Weights of a small mixture-of-experts language model, trained from scratch on English Wikipedia.
Experts: 256 experts in each of 12 layers, 32 squared ReLU neurons an expert, a softmax router, a shared expert of 64 neurons.
Training: a variant of Muon for the experts, 4786 steps.
Below are experts of layer 5 (counted from 0) of a mixture-of-experts language model. Rows are named router (the router's row for the expert) and show model dimensions 0-127. Each number is 500 + 40 x the weight over its row's rms, rounded and kept within 0 to 999. Numbers have three digits each.
After each expert's rows: a language model's description of what the expert responds to. This comes from a sample of Wikipedia text that the model never trained on.

# expert 7
router:538434453464502446519487461502532489571517549536451528512516449484472493460498513473515568512519497539423486516536523522459408460492477487486557477455500515610423452497466481557448464413488504582514498536530571567474527508513483532505476434536537495471542498469525543504453513491452467562505450577431498493525540476510519538476494451524600407540504470523537504566516551517480524516468
Name and word-initial fragments. Short inner pieces right after an initial consonant, in names and words, such as p-ard-oned, L-ist of, K-l-ampár.

# expert 9
router:500550478460569491505452582449444567496468554457523502541520503525514468463468439530481579491533556462508422514445512427522469545504471481525514470563586460534470510561495475539508532456510538465469522584473511483454517612469482553535431552552551510541514447435499439535503485486486525469590509505492510495477499519505526464499540544514479519500450491554425483520509565568470542488479
B-initial name pieces. Opening capital pieces of names, especially B, Br, W, K and first names (Michael, Ben), plus kn in acknowledge.

# expert 20
router:540534538466542583465472530504464451540495588522498515430511498518450481466546482417523510527494593538544510431482513490499517490534541426529597449498501495485511461556483568460541503458471504505450528485519508515422530565483482491535542508558559478501404562526481533536462582554521475457515462514488495494510463480469533486540501513548554483510481471471446482567420458544563556495461
Year digits. Last three digits of years after a split "1" or "2", as in 2-016, 1-906, mostly in dated phrases like "in 2025".

# expert 46
router:467505565526543459506501561549442519466515478481540508459491507470475427421486504468442526432496465429567466578541474534561553431564558493500500453537526561475504508561516526478535541488534486431384536556466496473515566528491559503578570450517486451496526484502514476515469516503523514465475440428504517483476465471463569444556451488571480490494498498509507535471510504527506471572468
Clause-linking commas, that. Commas, "to", "that", "which", "who" opening clauses, often after reporting verbs like said, wrote, found.

# expert 19
router:513429525493563417493488558562493469499579503453464562436520461484452482507613468504430479450474462511518533534489500500538457448489515530504508497502458555548509453493500503471486490462527502487427558589566541537550528447442461559449502528473514481542472496421498504533567512553446523445466435435520555502509461486457488536537531513506503504572500454453509512455434466445486470511457
Clause ends and conjunctions. Periods, "and" and "or" after a word, ending clauses or joining list items, such as parties., lifes and, sector.

# expert 14
router:555502530514470485451458416479554483492500535505473427507413590426431465464467522469440548517495528492534486555500469481466538517505506496505532562485577467542484534496499576468534470435399489456513428508514502532473438580472493479544493514475475487511516482597493472516530574479512510471532529556483464549531507472529524527430427514534485477533518450481489442444457489501508507428430
Name-piece endings, tables. Middle or ending pieces of personal and place names (Lu-is, Santi-ago, York-shire), often inside table cells, plus some line breaks.

# expert 26
router:514493519547488524526521526466524477560454455483437526442424491526496537449461514446511509532471485525542479461523498517486464557497553449558528454539464504494473511489559446449511527481555537608545533483479500483443454459529520507572584470550476548435518505498556488558508515513492515507484458522541594549511531506472466567495612486473482495487517555532545586413538449458546491452477
Headings and paragraph breaks. Double line breaks and "==" section-heading tokens in article structure, especially after species infobox lines before "Species of fish".

# expert 5
router:483490530526506466574454396492544549455466548506532552476559440522492438529523496491485483416519496483590436537474444461560504584552484524519462521528516526512476519533514534540574455474445483549539502555494504549539498503503470482552541511464525485501483577466416513465472514426506535532488556498516465456492542445516505461476466498551452561495564486439531547439476561553469455473472
Name-internal word pieces. Short word pieces inside proper names, especially surnames and place names, such as Paw-e-ł, D-all-as, McC-all, Ancyl-is.

# expert 44
router:446464545496517461509469519467480472516537520513486531505520520514422517431492486483517558496501518425512408461516545457494535476464513479476502422572518537560434433501501519576468481454442519555541478507478506473577520444535469562496506492505508472560473531524525439455503513421499479522485553493420502448505487463490515502479469551419560488551494584426553427510558569552451451504504
Pieces after h/b. Word-internal pieces after an opening letter like h or b (h-ast-en, we-igh-ing, be-ach), plus sentence-initial But, There, With.

# expert 33
router:525495504486554446437465444548501527534539538490448512496485490468468522483481428601517508517436472514533462546583553546497515494521464493506466439572484526458579466506502453472511494479558542568520418474520537598542496497453494520509465479513522517537533447462501485518601464571491514536566425506479508510514476446474432504550516579494501568515554510518487494448527528467486564435482
Foreign name syllables. Middle syllables of Arabic, Spanish and South Asian names in squads and lists, like Fah-ad, Jo-a-quín, Gu-aya-quil.

# expert 21
router:512533493444436484443521517510506539477512429494503373490464528441566555536475478489501472503481477506542501450481558464485531591522535502469485490572443520503459554522523466491455514478535534556485532479492534463498483513465535570483453533550492532461558548514573438535485481556540485546628449537542531501505498533447441485506527456474539458464469493585542463462533510460561512543536
Table and infobox cells. Table pipes, list dashes and colons opening cells or infobox fields, such as | Chart, - Born:, | Party, | Total.

# expert 47
router:486531528530531534433466483545498567451495568512481444521389476432517591503519492477568477528550495532569549432555538531496549497586498478465490488529479495584525492475437462494536473470481536506457489477533490526542490493462484507537484501508552510473488509533504471470478460499486592551521543536531519493601474450492556477528492511461489481462555516537469384428476518556556538460530
Capital after list dash or pipe. Capital letters starting an entry right after a list dash or table pipe, such as - G, | L(oss), | M(ikhail), plus Twin towns headings.

# expert 36
router:426525456463483556510460509483536493517482410582581430464477443493518489474467550454544488507535476528484485477493527456502528595527604477577515480510466567479455519513520512449486549457535469492509487480429486487468494499507499500521529481534525535465548568591492500469456489509454440605498467529541463552522497496466454457530406519472525498506463526586454497548543481446501480508542
Infobox field openers. Infobox and biography punctuation before dates or numbers, such as (age, (born, Founded year's semicolon, Coordinates:, and section headings like ==History==.

# expert 17
router:460555496506478536494561516485481574433524429556569483480450392499492486509492445509506535473521519530532471518546434557528477510523524425491534523513541530454477470514514495476498456471482526465484503489502493529447495503462539529528526533588440438469503467481492553491447557535468529542513470449462513463550568537546523428454511515480575449533459590524378519464575455533532479501493
Biographical punctuation and numerals. Commas, table pipes, $, about, from, (born before numbers and places in biographies and tables; also although after an opening parenthesis.

# expert 13
router:528584473497508511448487476461541453519461458546466520518459488512477460520553534471512426484458604478517448547527602507522502559455444431470506482536568538512434481517481497491536536516517474519515506536490471464505457518494511417568463510562538483533506492560528510544474463525512434496464490524557491457555488511445420480491566556464466475385446541414465500546479481482483471508468
Tables and formula symbols. Line breaks, dashes, digits, backslashes and "The" inside tables, LaTeX and infobox fields, such as IUPAC name, \mathbb, @.

# expert 43
router:492525523452450565539485523496512576507452561442536555484526508557538453481488504499518551490488484435574450493532484479528495474509484515537504498564479554526489523480537431592534437485461490455500499552463563521465564537495468440577480540500520567500538487474545509500563477384544471475482569461479490567469482534509537465492529403474546437466489523444513565472499536553495536442504
he pieces and initials. The piece "he" inside words and names, plus middle initials, such as Lock-he-ed, two-w-he-elers, Korn-he-iser, E.

# expert 12
router:508479516524480503471438441434529478473526501501543484514439526498448546562511533551478482562535523536562501500519416484541501443489448554504526578524533401543522547494589520555533523537473479475490462564460485490478529444456468495491486480422529422517545476488484518515477517434480555558461525501484528521571501511506534513427523563423504508534505508541548465456491446496576539504399
Mid-word name fragments. Letter pieces inside proper names and words, often in tables, like Huntsville's ts, Krisztina's z, plural es, os, as, z, x.

# expert 56
router:499485573455433494566472512485460500517510517506514551520488485463464517547509510474552512466508545462501436449570562483457507408523487482544458542466513544531588508433470455457473492445475460520505514503475509532589463479528478491524540482476570549525429477465482503428491475478585440584523544509521495502565493483502426558511508520446594483501513495464498432497485562563452458450455
Mid-word syllables. Short inner syllables of words and names such as ro in gastrointestinal and Ashgrove, o in Hapoel, and closing unit parentheses.